Below are experts of layer 2 (counted from 0) of a mixture-of-experts language model. Rows are named router (the router's row for the expert), down (a neuron's output weights, with its number) and show model dimensions 256-319. Each number is 128 + 32 x the weight over its row's rms, rounded and kept within 0 to 255. Numbers have three digits each.
After each expert's rows: "raises" lists some tokens whose logits its average output raises strongly, later layers aside. This comes from a sample of Wikipedia text that the model never trained on.

# expert 5
router:105149106126125104173163107118175132138130118100100113132057063135093136196083196128071245077136146149136125127139095192109106118144089116185112150089196101104153128135122108121112128176106084
down0:140162094183119121098147121157157125128132130113164101152109077163140114144127142117143162095081109127119105066168160145146093138145098105109123164108110104154153134127081149159133159099115066
down1:179125062110161148168170100160107120075123114160086119073138135114172148149142110124134099149122116083159184107111078096134096152134119124131136126154083158141154107146144130116179135177130139
down2:171126088132224112142106149104161155123127161092109092185104120077149037039201150104149185148126122068082135147130113162127123137121124104099123121190121128149137107150110137132133164100119100
down3:107117140163117157119090027184124165075157161148147169174095083052080065123157074182183125139083178179087117147121101100154136135119188123110140104155153177166115158135142139167117116117158122
down4:138152164168132169203052105135165122141105090146107103146155066187133169093110131143133130126132158151155124178099166096138141146134122180096105149095114095098128183109115170138152095127118176
down5:156138103132162112173069107181127198143139114104087175116119065082121172155183086142125092027150099127193126137086166144113124084171088127119182112156127090127129122120134077107158163088155158
down6:110135091112145153079084152154079069103181133101141141118180101124155100099135174100121068098075089103163103107129119131161127164160133126151074078084119118125133110186123141142107112057056084
down7:102158100176134134143088096110119178079148112132132145161119126125129115104050180151138146149163118073119102193112180151087157154130114116103185145095157149186145148155165117146140148144163110
down8:131124162130149114109138120067115155106079148137089146128182173134118038147160160097088148080160122087164130189022117146139133127083176146135168150107144088123117081101147182116146131124129132
down9:195108108087126132109117088170107081120157156086166116133076164167165084155150125165108145088109101176136142120169123124166100146133113100119126139146161111114073161129155174166118118127165080
down10:121129127130111107106059175146095154066173170184106104143157168167071140161125153115136176105156110126064073208127178158161111090108082091163110163166152131098122093110073086088086129146074092
raises: " in", " (", "\n", " |", " on", ";"

# expert 1
router:143169100137120114170183123115133127168110131115157120068100140086124172145113147119125204168145230094106139139101101138167151141132063110134082135144156139126144127143142096130114096137176183
down0:093169137162100140128088129076136139186142190097155130101173202117122090172082112126116153164128135112165104181162147124098107165113094138113140140119108095116090059143101102151208096092134129
down1:194150133163106139102131115165125125118072161097119080187118132180122121114092161162142105132115145137134134140130078126135121144176170059136134114152043141129143071134223145083122181114134179
down2:147088147141138139088049110127147046133145132153119141065178102108111110165134125135134099093155153088159170147116117127136155184129133134194170188118169136055124139166128143127200112108145161
down3:112061122063134108105089118171138066163156191179138148142187139139146050124173129130117121123156129127090133094123105127108117117139143120140108157127091119136130114184098103178160147106173114
down4:149127109145158126113163163122139087131096127150170158180092180156157182138130148128123129167141106132135146161097165147116163128123101147114172096162153118105128143165182144149134199144119173
down5:103175137135119164112145153111103147116069099112149111184137145124113136110171071058129168186141096163175102122119162145141134121121142109119089104137123114151106094120111133127167151151156174
down6:205111108198151093134145099132147136088110109074179156132103150141123146157177128155142107107137118092158158163138119157075136164093184157092167130052146134138194108183138165111084163135108102
down7:117144168134164153177102096073087096102151147104126150090140153170102174151091083106140202074090140105152142147099137099131145170156138156132164094038107210109130118110144128115120154124126165
down8:132207118128137097113133097136117154164138167078108081104119095063115095056120180153118122162120064123088144152109099200160143095126153109162059137112137148138104057105126120045134126087161093
down9:133060128137150084131169141112103168181094119048147126121141140143170087139112156138103095112153106108162154172098118106106103087145120151144083181081175165113180141106166126159114129076087152
down10:038153150081042137130105182132113201143071135144170113135128141170079149124130100163101202185197061152101107128169156109097127172111152124191118138142141096142129151117128112133133111146127140
raises: ",", ";", " –", ".", "?", " ("

# expert 13
router:142145149168137085125127110130138116131130116150153145120062096129079130179116171083125165132140134122136158147134136170128128122116095124106137152157137133138112190165087098165170180173145125
down0:157114116136104123138146137094116139148072071106077117159127107112189137116140175141160149196179164112113119036095136153096134128093172183064199101125116063093157135113057177099112098167123081
down1:101134118202144110064098109198123183133187070159112133090112154091140160178148174150120100226091074104098127112127131152079093181180126152134137151169150134124130139049116126099136143140159140
down2:102147144125124115171113065122106141103094152154148107159133176105140189113085153132055107178120178125146196091137137141110131125129066112090103104049131136108091177096155128126150164076111108
down3:139098118110157120110223154102047148118087159098128114160078113146161130201082094104120150084143137128141149117084112155114179129135148108127173103073104117109040095168132102130160208210103141
down4:100101127114079198093131104130097157068073133113130095130095090107147117190164177112160145076112144143156172105116166087102154177144141152113099101116132177111108107084123126152167153115121159
down5:087135135093143082097074133125151147137075177142104178096169136138134170122159155170131178124108193152140091087157125140103142178103125112151134125145131174165106154173145154156103097069127173
down6:165164124084101120085104088108130081143131138072160116093075129098154114140121112146137108142110136173109131142122151111142151145136134124154138112174147136196097147126112108158064131114175180
down7:152146106163151092122164177075121135119072135086157136160137108142151104156140153184156105120121079089179125115102100104133123105141115100128176128089101140112114092093120124140103071104117135
down8:124159176116091213144171117173124152098162183104148154093131125140127145126130146098087177139097196133148149078112098100122163099116150112112147099054132102116192165107103154135105136052141130
down9:106173115087154203167142111129111142111123090158121087175074138143166110157102138100113111152132166091140087144141154098163117068057167107112150169135089145141135121121138140091177102094168125
down10:169117062113142155191132186157160174195103122103106143181134121108097050088135173150101079073168135118121150122136120184162124157097187156152112184126135112100146151205099170115184091169104146
raises: "est", "id", "ic", "es"

# expert 11
router:156148077117114110128124105137167113106095177112121137134083113118140159121052132172068183149086134114114102128124145170164167122149052149150180098134153109160105123182096076162141120166165154
down0:136094134123100067125121150185111069112102136102167137105139113096141144098129135107166153112139159217114103080183169149173200149160106169096142122097127164148111169155088178117068153066132087
down1:117147114136156101080100180123160149094100125121106090131159085091158101137133204128175135107119160174113143111112170127196135174118125145155134148103170102068139148129140109129206116111202077
down2:090169083166133150173089159088140088121149143130142147133133131170186182091147145093231063153127121100092127098070121155102132124131104186127147166128138110133145128159129115124083148146115133
down3:097163073144123097135127071145126109086138110117115140121164178120142154154119133167076102153136194188101146126136162154167103121195155124126177108098151107049132176094121089133142100152121078
down4:136096154181161129105099102126123106113102137116108134133169177141082007101101128165135109102151201148149221149156157124153106110162110103115117147095176111134128147130146177122156113175086193
down5:131156145152112119180120063128123094096097127115143158113077096131095170134136075112127155104093219112088125098088095149112121174102139131179138111046113143139121084108082134136111155128162129
down6:085159118139158092167154111125177142141110158191159160100134110115110102119119172092200145179143076157136110166143137112116148088108159112161113087132109101135167063092124174148144140198164104
down7:093113134126163137106175138182166103133172103132111157144125113157142073186106140167102092173101156154094133209112166091056107122212109101073124155116070135113153135126112096118111190077097138
down8:159089116130117136094115114129074162123162169115110127111124103204159154142122127130099120093136165081064175092082141142118150079101162109165094133140057112100133147118140139098093134096143138
down9:085035144131131169070132123188150133186146087097107107131176143128096130175119079161140106121131153125171116129096177104112199124173193117062156131080185110095114109115161139158112166146170114
down10:094110139137173081127125170107130113109119081082101183133156139095093137136103104146122133110146163100171132144134132131140087132171105133094110136092168151080163093104121199104134106141159109
raises: " a", " their", " an", " the", " one", " either"

# expert 0
router:147134106145158134173127145121154130121133179074103155080098133114112157146071188151047163162083156123158132099111125177150153108187150121125200146213153125196119146146103116115200130132210153
down0:129106093131131148148065147195142141094127116145154125153137155130147112161109132175130134197193172121173117160104149114171080163130111159115135125122150092133202085106180086074146126093133139
down1:126152119128096119115084058122195120122154166126130142152106160180117155141131127069090181131156106125161122176100180092110193139165164176048146080151135067172103125137152108072146112169191151
down2:143084175090172144089145139124081188157104154098111143116120118129110115170149111140119172125108107145182088137194095084078116140150093084143176109113123065126109147110155116148133130169107181
down3:154134139125122147170122113094196122095133108170134110136141111114154094069190155118117180154158096109095166090073138192081111080112127147147171183114150086134122150073121130153150119150169130
down4:187059118137114138117057132167129114174156139130115164149170151084113102182106101117078087145132086101101097190162138128138127172123133161152134161129093153200154162119148183038121127093112100
down5:096170109156100091134165109162149140145133145072096148110183112081214150065114121137128142098156137085124166127141150158130117187141109148096113058106122140077127118114161153085122086148153138
down6:140101086155171119154124086128142102135111141180137138102160050173151090119143120136127101148120145172221079078178088130108090086105101144147086159164100137121080134134115106107155145132093100
down7:125219130147163180162138179180108101126168149157099111124146149135194154147075201100131117154110063160096111144125125138167106170157140106155121153204160097110160115133136173125033076084107116
down8:137166119143107125079084131098153109165095136130134188165113086157101046136115094101094132135111162154153118169143074119098146141155129127160121118138088163107110198103127126099121093130141190
down9:209127155172108099129126193131046156106081168172143143180130144099114109109148138119137097155151095140144144085068104159138068098127160061163156096167159160126123115120111082108205106091136145
down10:170167144125051115116160186186090102183136175126141110087117124095151148109055081093078083129087188178122099141098090156123145149133163108189113148154095109147137121158122217137118136198142098
raises: " its", " the", " a"

# expert 2
router:095161149161130123139139190130135042149133188101095137127154102101150159136082120143159155156151172099086178219127135120140110109141119116141164143179137156119108086127158086145098149162113181
down0:121121111123138119143115160116137134153106154149155108171128124100112071202139156082126091133154147111098141149154141170080116147097168122139114168119159104163112142106101150110126150165117161
down1:128122096141088150130156171138134114177125141126112127136124121068123137077067047145162145122086093181113074125114151126122083118101088095130116174192200114112168160138150153192156123150092143
down2:133157199136120130124107156135113135141101143135181156067052196127113186108131126128099122155135186146082155152089132189130148140144072123166131178122096142045113157117102147116134159124042155
down3:112113186108084183184140131151080136125064111091099094126094130107142151097097093096162177113102147145146109108131142094091124130154128130062107127097126144132148066127136104137119088144092109
down4:126120118080111132119124114080152196016141067122168123136150108147107141186142172148183086103157096177142152202138107144128165087138149164090120144101081090153131101132158154111118103157152113
down5:208122108124171183107122101152085054081122180097163131109148099129146104131121132145174131095140098181076199112140087117147109107152126123147162169116081172122129114191117132126100102160133174
down6:140137112097139182163147085137211110186142155069209117179085131077081138149134113120103139140141143194112058123178116077132152101058120146095165081079119118109113091092116164127137163146107116
down7:103034156139218054130147155154129135142106110099154150134178132069127132112065098157152115142102131018146143114139144174094090149147135107094144057139137143193127145093149079130112092117087183
down8:058078189137123137154098119175094118068062191125138119127127144172117133131117121077140130111123101178099153154085141129127109148091089110128140130164149131123133150169094155144067100112133100
down9:069165160155113084125121208125105105172162176151140106171103102142032135183177168175133124187146160157154165148101077094170126096082098130188195188117172092097088172141145134127171109150108179
down10:080107115046090142170143199123113132117035101126144066196154179189063139106114140097065120087131143151098134112157143100124136143124071159131167163055153094138134199085105158086123130093166142
raises: "\n", "\n\n", " The", " |", " There", " His"

# expert 8
router:137157086156135091144118099131121080153111131090154153114133139100098087156153127138091125177150150146118127148131121129121186125125108089169119167139093134139155125141111094178143235159114174
down0:140104097153124118159145119090114134150170089138122155170135129110108111085127154112115152133113138154081119081104168172154090144119115150187158031121052149132090097173114151072142148108105098
down1:155104095133157105084136104118133121134122114151081122119149130169154162130082145130192083125147159096143068170096131108146146157088088123065131146155134064146096122149134141093159142102114193
down2:081132111168139139130073139152165107121118110153088093167126102071140086080191168127121090099133141144117137158188104095112176136137117132145074121089127135143163109080140128122067120067145133
down3:142182130088128134105130101128082086152129117149110090103135136097047185099119095142099098098121113113097104116078153155137204151149091063115092128163140109171093105136141128083136133133082182
down4:136115136117111102127117129074093101163183129155113122120183087085092103089071122145052163191132127159157154097163095086117138093155067154158161092128097145036108097145080131127171138110179140
down5:145111135143126142135075098113137178136130150113134077135107121149193133133161171127190130121161179122063152111114165123100075128085159117069115145073162140180122126168097107092157123180153121
down6:150063123155113121084129156134131157127129147187192145052189109088138201195141131061112119104119109107176112153139116099075146141103046152200216128119166137135127150160095129095161150095155160
down7:083078157124123134134083176122128175125096088157090159128125156132080107147095107161115144162112104164133178110101152082146108072161123122094153240173119092160094116156137158142132093111130084
down8:156171115124121127169116103125113194136143091095136150058129186159085126135140154137190057156130111129115130146126089139169103130136143150156100134131098092094130091153176085144161164120145155
down9:179129100148144133193149162149116100130107173080123144106065148153089098128164101109134126092195092111114160166121145138070069122179077143135163147117066118135152116105092162125117153077139131
down10:132120157104130114092092150102067145115124144159120096123126108119105157142210123113183094171144123162130173116127161143148144149127085154154151109145124077180111137131133058140129169130086159
raises: ",", ";", " or", " (", ".", " and"

# expert 12
router:105193113164181132120188156054124121202160134140182180159047121081137117114120152197097123144086179135134126127140091179107175161163131123143108094187189134119127068138143120135147145130151199
down0:150109071119096121106096144097123145155161203131076116099158121095144093089143083149095136124139104111184119110073094114144109078147143135158088142135130050163169122106134129138106141062048082
down1:185176151103119140167148135064138154094097091144112089116132132081122143154110111120154158108128142093175207137166081097129150110106117104131130139114145209120074069088155137062182096094121140
down2:156073102108162187092131114108167131115063081153112116129138205068119184082151030144135142146149090149118116117129117097082143155120155086071126181179140121114163105117158136162161176171110139
down3:132161127054142129062186137094140069198103085137101178178165096109121107164134148099150117147123062105149110127178110150152145166122108136095151155092082100191096081136115149164095099115139175
down4:123078153105211148099117134102167155091177105137160109129087112124110127082188143189106151151135077158145083156177144180197150108144124132129091141163192133135133059133132135127091100144186090
down5:165156154041121119106171152120168163163131167135127114114078109156192113165120135152137082146147132186112149158144153138140087151049152125076114120109164081141068150117117092105172178140128160
down6:176160151104175115098138132085184149184135082127147125125102076163130163175206056117108119125125197167125109152135107155165098172124169070159140171126126149137161092103177082164125134130129181
down7:087116131077092190129145154135136168095196111147122092190139149137134150151096113144114105087137094160195113162098130138122151166063177090174190096129148082136118167132102078173141116103156142
down8:106159141196126137093134074146158089133077079104180054135110100142199143112116135119108101103122213150148120152118160098184151156111095122122214173143055085101151150122116111131154046178120140
down9:117163127099107145151081123128128095142168142148157151167163180140118102107135110116142108100160142176099092134167110117145114101104122122132113098144098098086143075084077148139098120081150133
down10:158160158153110110100097112127171137100103165100103170176081102116138167147140205116115144102144148118144148131149092123073154135161155014136100097141077094147132172157143132150139154196120125
raises: "\n", "===", "|", "-", "\n\n", "=="